{
  "n_experts": 32,
  "d_expert": 128,
  "lr_router": 0.000715,
  "norm_place": "pre",
  "optimizer": "muon",
  "learning_rate": 0.0134,
  "beta1": 0.93,
  "weight_decay": 0.022,
  "schedule": "wsd"
}
Below are experts of layer 9 (counted from 0) of a mixture-of-experts language model. Rows are named router (the router's row for the expert), up (a neuron's input weights, with its number) and show model dimensions 336-447. Each number is 200 + 40 x the weight over its row's rms, rounded and kept within 0 to 999.
Before each expert's rows: "mostly gets" lists some tokens that are sent to it at least half of the time. This comes from a sample of Wikipedia text that the model never trained on.

# expert 22
mostly gets: "1", "3", "–19", " 16", " 15", " 25"
router,211,183,153,169,198,187,235,251,221,234,182,255,165,167,114,250,252,187,263,141,243,202,192,201,184,251,237,184,237,161,211,195,152,215,226,212,190,214,240,201,160,176,159,195,161,255,218,257,187,184,198,166,99,90,218,143,190,179,199,155,227,163,234,163,107,173,170,156,181,155,156,215,191,221,211,158,191,195,287,222,190,159,232,221,252,132,241,173,139,271,220,167,184,259,224,214,241,246,235,141,186,276,170,166,236,250,274,218,193,191,144,145
up0,209,171,263,175,219,180,127,212,173,224,194,230,217,296,238,187,192,188,228,122,167,212,143,203,190,229,180,298,183,162,206,229,181,185,205,247,183,185,297,183,163,221,199,270,268,186,231,214,197,193,246,190,141,118,221,181,192,186,181,166,172,226,189,171,196,125,227,245,271,142,174,278,248,137,237,93,189,248,215,174,209,182,188,191,206,172,236,175,232,223,223,149,260,171,192,226,194,202,196,185,197,163,196,171,177,214,169,166,213,222,221,184
up1,224,203,246,123,195,191,114,146,130,163,143,177,169,199,211,204,239,207,239,188,265,192,162,261,242,200,154,196,164,84,159,148,190,192,221,192,212,227,250,233,169,196,203,187,247,244,205,186,228,209,227,195,203,175,219,270,196,222,196,275,160,165,221,170,195,197,106,233,261,150,148,192,175,239,201,247,149,194,306,236,213,227,166,184,214,225,211,246,145,314,208,139,170,214,205,172,234,242,160,236,203,190,172,227,290,162,155,174,295,212,227,203
up2,219,230,198,244,234,201,196,186,189,193,226,164,254,205,221,290,254,271,245,202,219,165,150,213,112,198,150,158,236,235,159,253,237,273,175,137,207,265,254,173,212,207,204,143,169,247,123,207,175,127,167,184,195,178,244,118,217,200,220,185,243,169,212,189,197,167,168,245,146,280,208,195,189,237,227,181,145,195,202,189,178,224,198,174,176,180,164,307,179,253,195,244,152,205,189,231,262,209,196,172,218,259,161,219,217,166,207,248,192,268,183,202
up3,188,193,231,186,192,183,210,233,201,163,248,211,147,259,183,162,197,210,270,220,213,184,204,182,228,175,205,215,217,203,184,232,178,178,184,226,155,194,189,178,229,210,199,170,220,276,165,239,166,214,145,221,203,142,195,160,127,204,152,222,221,272,179,177,194,169,195,196,174,257,252,197,221,101,146,142,238,271,186,256,221,149,261,200,196,208,179,182,224,261,252,183,209,149,194,205,190,180,268,131,173,268,166,152,221,260,160,216,159,198,145,205
up4,152,132,268,137,218,136,189,173,143,152,236,214,265,127,166,241,165,183,246,167,310,248,165,263,250,171,146,226,191,150,244,118,210,207,145,135,182,277,181,195,186,158,108,309,211,126,217,237,258,244,225,232,262,140,232,261,193,196,184,166,210,213,201,169,241,191,253,239,143,198,165,267,292,211,188,148,171,196,238,114,170,226,160,203,135,248,139,154,134,217,170,199,203,158,174,179,263,203,167,224,158,230,126,178,292,150,219,225,228,138,245,226
up5,229,286,182,199,239,265,117,143,244,249,103,214,211,194,198,259,112,179,179,129,191,234,208,145,195,164,200,214,221,206,231,190,205,266,179,176,217,252,217,210,179,190,151,234,238,255,204,213,231,251,218,178,218,185,203,243,222,194,242,186,212,193,264,163,175,124,160,123,236,195,139,145,163,243,185,206,188,247,187,153,226,216,207,201,255,176,238,256,281,125,210,251,206,159,209,219,193,160,232,238,165,218,164,216,305,124,148,261,198,159,261,196
up6,215,174,239,46,166,224,125,132,82,208,175,195,252,203,218,148,170,165,196,229,200,200,245,138,179,217,181,247,201,232,175,158,236,175,223,233,176,184,201,232,176,184,170,229,267,231,211,189,162,214,228,198,161,193,253,165,252,178,221,140,192,198,244,204,181,215,175,168,214,170,281,190,136,140,168,168,125,161,211,199,202,210,201,157,269,214,129,153,189,195,187,171,107,238,201,187,154,176,233,182,141,205,212,205,220,221,207,202,211,173,243,242
up7,229,166,241,94,234,232,219,102,250,236,217,257,129,202,192,202,250,241,153,276,180,242,178,219,260,266,240,179,212,190,213,196,239,173,88,225,141,186,250,164,150,238,221,179,265,219,220,171,197,200,217,288,228,111,193,231,211,166,173,140,135,163,218,219,202,203,276,158,249,187,206,172,136,162,230,231,283,214,178,199,220,220,138,197,170,236,133,166,208,200,175,136,202,251,234,180,192,237,229,164,292,143,201,157,207,191,239,171,143,190,200,187
up8,154,143,192,167,218,203,214,273,164,175,219,192,158,128,154,177,143,233,284,193,220,139,207,172,212,210,215,234,199,261,225,207,160,193,131,236,195,282,213,219,196,276,185,193,191,250,195,206,149,222,203,182,205,133,232,151,145,222,203,134,236,204,213,195,188,260,228,181,180,204,242,244,192,157,194,217,228,188,199,140,138,174,209,189,221,212,237,93,279,211,146,206,206,134,239,190,154,212,273,242,236,199,205,167,162,160,176,232,189,222,230,185

# expert 10
mostly gets: " km", " ft", " Coordinates", " %", " 0;", " kg"
router,274,204,205,226,222,184,253,217,191,192,187,243,242,184,190,259,224,154,218,217,244,155,184,214,180,207,246,181,138,218,180,190,137,236,195,267,151,196,144,295,143,271,153,266,189,223,189,182,234,250,228,163,209,199,194,174,192,185,124,160,227,181,137,204,150,191,231,133,189,206,138,202,196,138,236,166,208,214,234,267,199,160,153,186,169,178,201,144,191,258,209,155,248,224,240,173,177,193,246,218,231,216,118,123,238,206,210,215,201,189,157,152
up0,158,199,228,268,182,229,149,201,218,222,130,233,261,201,149,209,236,144,142,212,218,283,249,131,226,208,252,180,136,201,227,160,141,187,215,129,177,184,232,208,171,208,198,249,190,255,250,221,170,199,269,115,178,245,144,231,212,281,188,152,214,201,165,178,150,142,184,251,187,167,246,179,231,149,221,113,181,154,212,221,221,156,222,117,248,189,230,178,151,184,162,195,284,159,226,134,202,185,194,139,242,206,223,171,237,196,157,201,195,247,196,167
up1,214,276,164,202,163,204,210,201,230,175,196,263,132,169,202,166,239,196,224,199,246,211,115,189,175,218,186,193,176,170,271,272,192,163,188,193,221,138,218,214,159,197,173,282,212,228,212,266,90,219,218,224,162,191,211,280,227,254,230,192,192,172,178,202,154,165,174,314,207,220,174,242,212,242,227,176,168,209,213,226,165,211,144,223,153,144,232,224,187,244,166,146,193,250,262,234,286,205,189,251,134,186,167,185,260,203,140,173,181,255,225,183
up2,159,141,252,213,249,195,143,244,215,169,200,274,201,184,253,213,173,192,152,150,201,205,271,187,194,198,223,144,219,211,111,178,104,212,218,229,240,192,214,189,158,241,160,277,174,195,201,95,219,215,188,219,203,232,164,215,211,211,182,164,227,183,247,271,243,235,198,167,211,162,195,146,208,186,282,108,228,89,138,186,78,213,224,271,230,234,206,168,206,227,210,203,119,218,188,208,176,105,219,216,271,138,201,223,230,203,210,210,265,173,163,160
up3,195,229,218,233,225,291,148,187,195,162,240,256,174,176,205,267,186,164,151,249,240,225,221,170,159,225,183,199,224,272,196,264,217,252,217,230,157,191,124,179,234,220,253,241,137,175,182,217,171,139,203,199,260,207,214,245,175,136,86,181,227,229,217,221,216,235,126,160,177,194,208,177,164,131,244,176,254,173,182,225,198,188,171,184,224,243,200,170,141,190,240,241,257,163,235,251,125,292,185,188,265,147,189,121,171,211,262,196,239,251,143,219
up4,236,199,215,203,223,159,146,148,246,215,218,207,219,209,186,199,215,201,88,121,261,163,187,187,169,222,184,187,216,191,210,188,155,225,125,262,191,182,251,218,140,191,205,265,225,172,266,202,225,219,256,211,227,203,163,178,177,211,223,167,227,283,189,154,263,233,232,265,136,206,217,241,163,175,256,217,135,242,197,206,201,220,168,216,161,282,239,210,177,189,218,148,209,258,213,222,208,112,171,182,230,118,124,234,248,213,194,148,172,178,229,187
up5,145,229,203,209,231,201,156,264,185,227,211,192,139,198,156,235,113,139,248,92,194,194,123,220,225,208,160,193,229,251,162,170,119,227,106,226,193,229,180,223,167,189,214,190,206,273,265,136,187,170,184,121,259,179,137,196,206,93,209,223,210,107,225,150,176,185,173,231,193,199,227,200,211,232,256,176,146,148,209,227,168,129,156,154,142,174,79,228,178,178,211,226,182,247,236,225,231,189,208,192,289,200,151,227,240,247,162,198,174,343,154,131
up6,179,224,149,194,201,181,275,256,161,148,159,234,202,223,195,190,238,123,192,180,174,127,142,174,153,194,239,188,207,202,235,190,196,112,242,232,212,158,193,275,235,151,203,231,229,195,236,221,197,246,181,199,190,176,198,167,199,297,135,213,154,241,192,154,171,309,258,235,237,216,196,232,167,173,148,159,181,214,227,234,245,242,161,227,172,169,143,210,240,265,216,209,198,242,234,177,167,204,193,174,255,230,192,183,204,277,139,200,251,174,153,202
up7,193,178,161,231,199,198,169,236,119,169,216,169,224,148,180,196,228,140,212,227,254,222,216,186,239,225,189,170,236,176,227,127,175,208,188,194,250,205,253,174,191,159,256,239,264,221,240,177,178,175,248,249,222,164,199,284,172,181,167,237,214,134,276,180,211,198,193,207,192,204,211,271,185,188,195,172,198,250,190,235,265,208,185,241,242,177,198,208,257,191,212,262,248,226,205,209,190,230,270,130,266,185,189,192,193,185,189,113,142,180,225,208
up8,233,147,205,211,221,190,220,135,233,167,190,167,271,203,219,206,146,222,264,191,244,195,214,195,132,212,228,147,192,201,240,198,182,148,208,297,211,234,206,205,258,220,239,224,231,196,243,211,227,191,288,165,206,156,193,231,151,181,138,207,200,165,179,172,237,200,212,232,284,225,259,243,155,237,205,240,125,160,268,220,198,133,245,192,268,155,216,209,257,189,209,154,234,199,229,220,226,223,155,211,262,149,214,220,231,225,152,193,255,238,236,204

# expert 25
mostly gets: " ", " 0", " 1", " 2", " 3", " T"
router,180,264,201,167,158,201,272,228,234,162,160,184,234,181,241,225,143,206,215,221,237,166,190,202,244,210,169,219,242,177,233,178,159,252,229,220,199,228,265,226,129,191,164,147,213,239,197,223,213,212,200,183,160,157,187,158,226,126,156,161,261,183,102,180,191,202,220,176,224,192,204,263,174,214,246,149,201,160,256,224,174,161,121,174,235,181,175,173,179,203,183,150,168,206,219,216,224,178,259,134,195,248,161,182,188,212,232,184,185,176,154,138
up0,134,253,229,300,167,215,243,229,135,206,210,266,209,177,175,200,157,171,242,182,203,190,222,267,214,198,186,187,206,309,214,192,181,199,283,204,214,130,86,259,227,280,192,163,212,218,176,153,208,174,234,185,268,162,228,147,206,196,183,204,306,240,209,167,206,201,206,101,194,243,229,225,229,239,136,168,222,206,229,257,196,186,233,156,157,191,245,236,281,189,232,245,135,161,212,141,249,235,156,173,209,212,165,205,160,236,201,207,257,197,285,135
up1,147,163,246,207,179,248,192,206,234,271,218,170,242,191,213,190,237,202,201,171,166,238,170,216,196,216,190,227,280,177,266,177,205,173,255,109,182,236,117,232,188,217,213,219,191,169,210,273,203,102,171,208,204,145,212,188,136,225,196,215,249,189,175,224,150,231,175,223,214,165,215,184,165,130,203,198,185,187,213,139,220,254,181,156,176,142,216,248,129,206,231,212,134,198,102,242,196,250,167,215,164,217,161,130,215,232,148,234,205,186,264,187
up2,257,275,196,174,166,167,186,224,202,174,149,231,204,225,202,230,229,201,230,226,235,164,141,257,136,195,166,148,129,202,207,162,255,300,144,199,201,120,246,207,127,241,197,204,175,212,190,206,166,185,246,236,241,237,186,241,213,192,209,212,151,214,199,174,210,111,194,207,179,205,222,210,251,156,220,216,189,245,170,269,147,182,315,236,206,218,223,219,186,211,187,174,210,204,206,186,123,237,190,137,160,195,174,184,174,133,193,161,188,209,251,164
up3,165,225,200,176,236,228,207,244,171,136,264,209,237,187,238,197,244,146,246,101,192,136,248,163,134,161,217,265,234,214,245,180,144,186,213,172,203,195,240,206,152,144,188,168,185,142,268,201,185,226,280,193,202,179,142,243,134,200,122,190,230,231,202,265,148,216,230,148,103,224,252,208,202,241,300,187,197,192,177,187,223,182,196,214,194,195,175,217,221,294,195,216,168,229,170,207,256,176,182,194,232,110,151,239,240,191,222,166,194,150,212,214
up4,202,175,188,201,184,150,243,183,197,246,192,276,196,185,209,219,218,281,208,102,133,174,277,169,177,244,199,258,230,167,197,190,248,238,173,195,230,231,210,213,168,252,151,164,224,225,164,280,257,202,177,165,235,118,218,203,260,254,185,138,174,210,173,162,129,215,145,207,152,247,137,206,185,223,259,198,229,271,178,310,179,207,223,163,188,212,251,265,169,194,208,153,214,197,143,222,167,155,265,237,169,223,158,289,216,195,218,171,175,147,192,240
up5,206,224,214,206,120,183,222,217,137,196,258,162,156,142,174,267,141,257,230,207,240,220,261,191,197,267,237,223,182,207,196,241,165,245,131,202,194,257,241,143,245,184,204,181,161,215,201,168,153,218,217,183,207,247,149,224,183,245,175,186,238,214,192,121,256,245,188,197,229,208,167,194,313,214,212,219,245,153,191,207,173,235,150,152,190,169,244,218,131,123,179,284,186,191,175,207,201,175,179,193,236,198,197,203,287,154,236,250,200,136,267,260
up6,144,219,194,163,223,185,103,300,235,204,183,267,165,130,194,163,158,172,242,225,211,227,239,214,199,165,273,235,211,175,125,271,220,180,197,214,190,199,193,92,194,184,192,190,220,196,216,217,189,166,236,208,168,171,239,153,261,221,168,177,202,200,202,200,227,224,176,211,240,186,143,237,260,224,201,271,165,186,168,230,188,201,178,219,244,181,175,190,185,151,219,232,157,190,195,195,140,218,261,252,232,159,189,196,290,222,216,186,243,186,195,163
up7,242,128,110,216,192,245,194,211,132,179,138,157,228,134,183,245,173,163,174,215,269,169,186,177,215,219,169,230,246,277,140,182,205,241,175,224,149,100,173,184,182,165,190,153,243,211,253,188,218,199,170,209,165,142,188,195,200,248,148,192,168,187,177,248,178,222,237,250,176,264,226,272,198,222,182,162,271,135,238,150,130,235,108,173,144,207,163,261,151,171,169,262,205,313,187,260,264,224,227,156,238,205,259,200,194,229,231,230,103,143,168,162
up8,139,200,105,231,154,200,172,135,241,178,194,214,223,186,189,217,107,174,170,234,245,196,172,229,196,257,187,254,182,257,235,177,234,182,230,217,286,199,212,233,153,183,186,164,233,217,190,251,230,181,222,226,189,131,219,260,207,132,203,221,162,190,192,206,192,199,211,240,227,316,226,216,259,193,215,225,180,236,205,269,222,207,143,204,176,195,261,163,143,142,234,191,179,231,175,153,174,167,192,194,132,249,170,152,238,206,225,169,194,194,205,216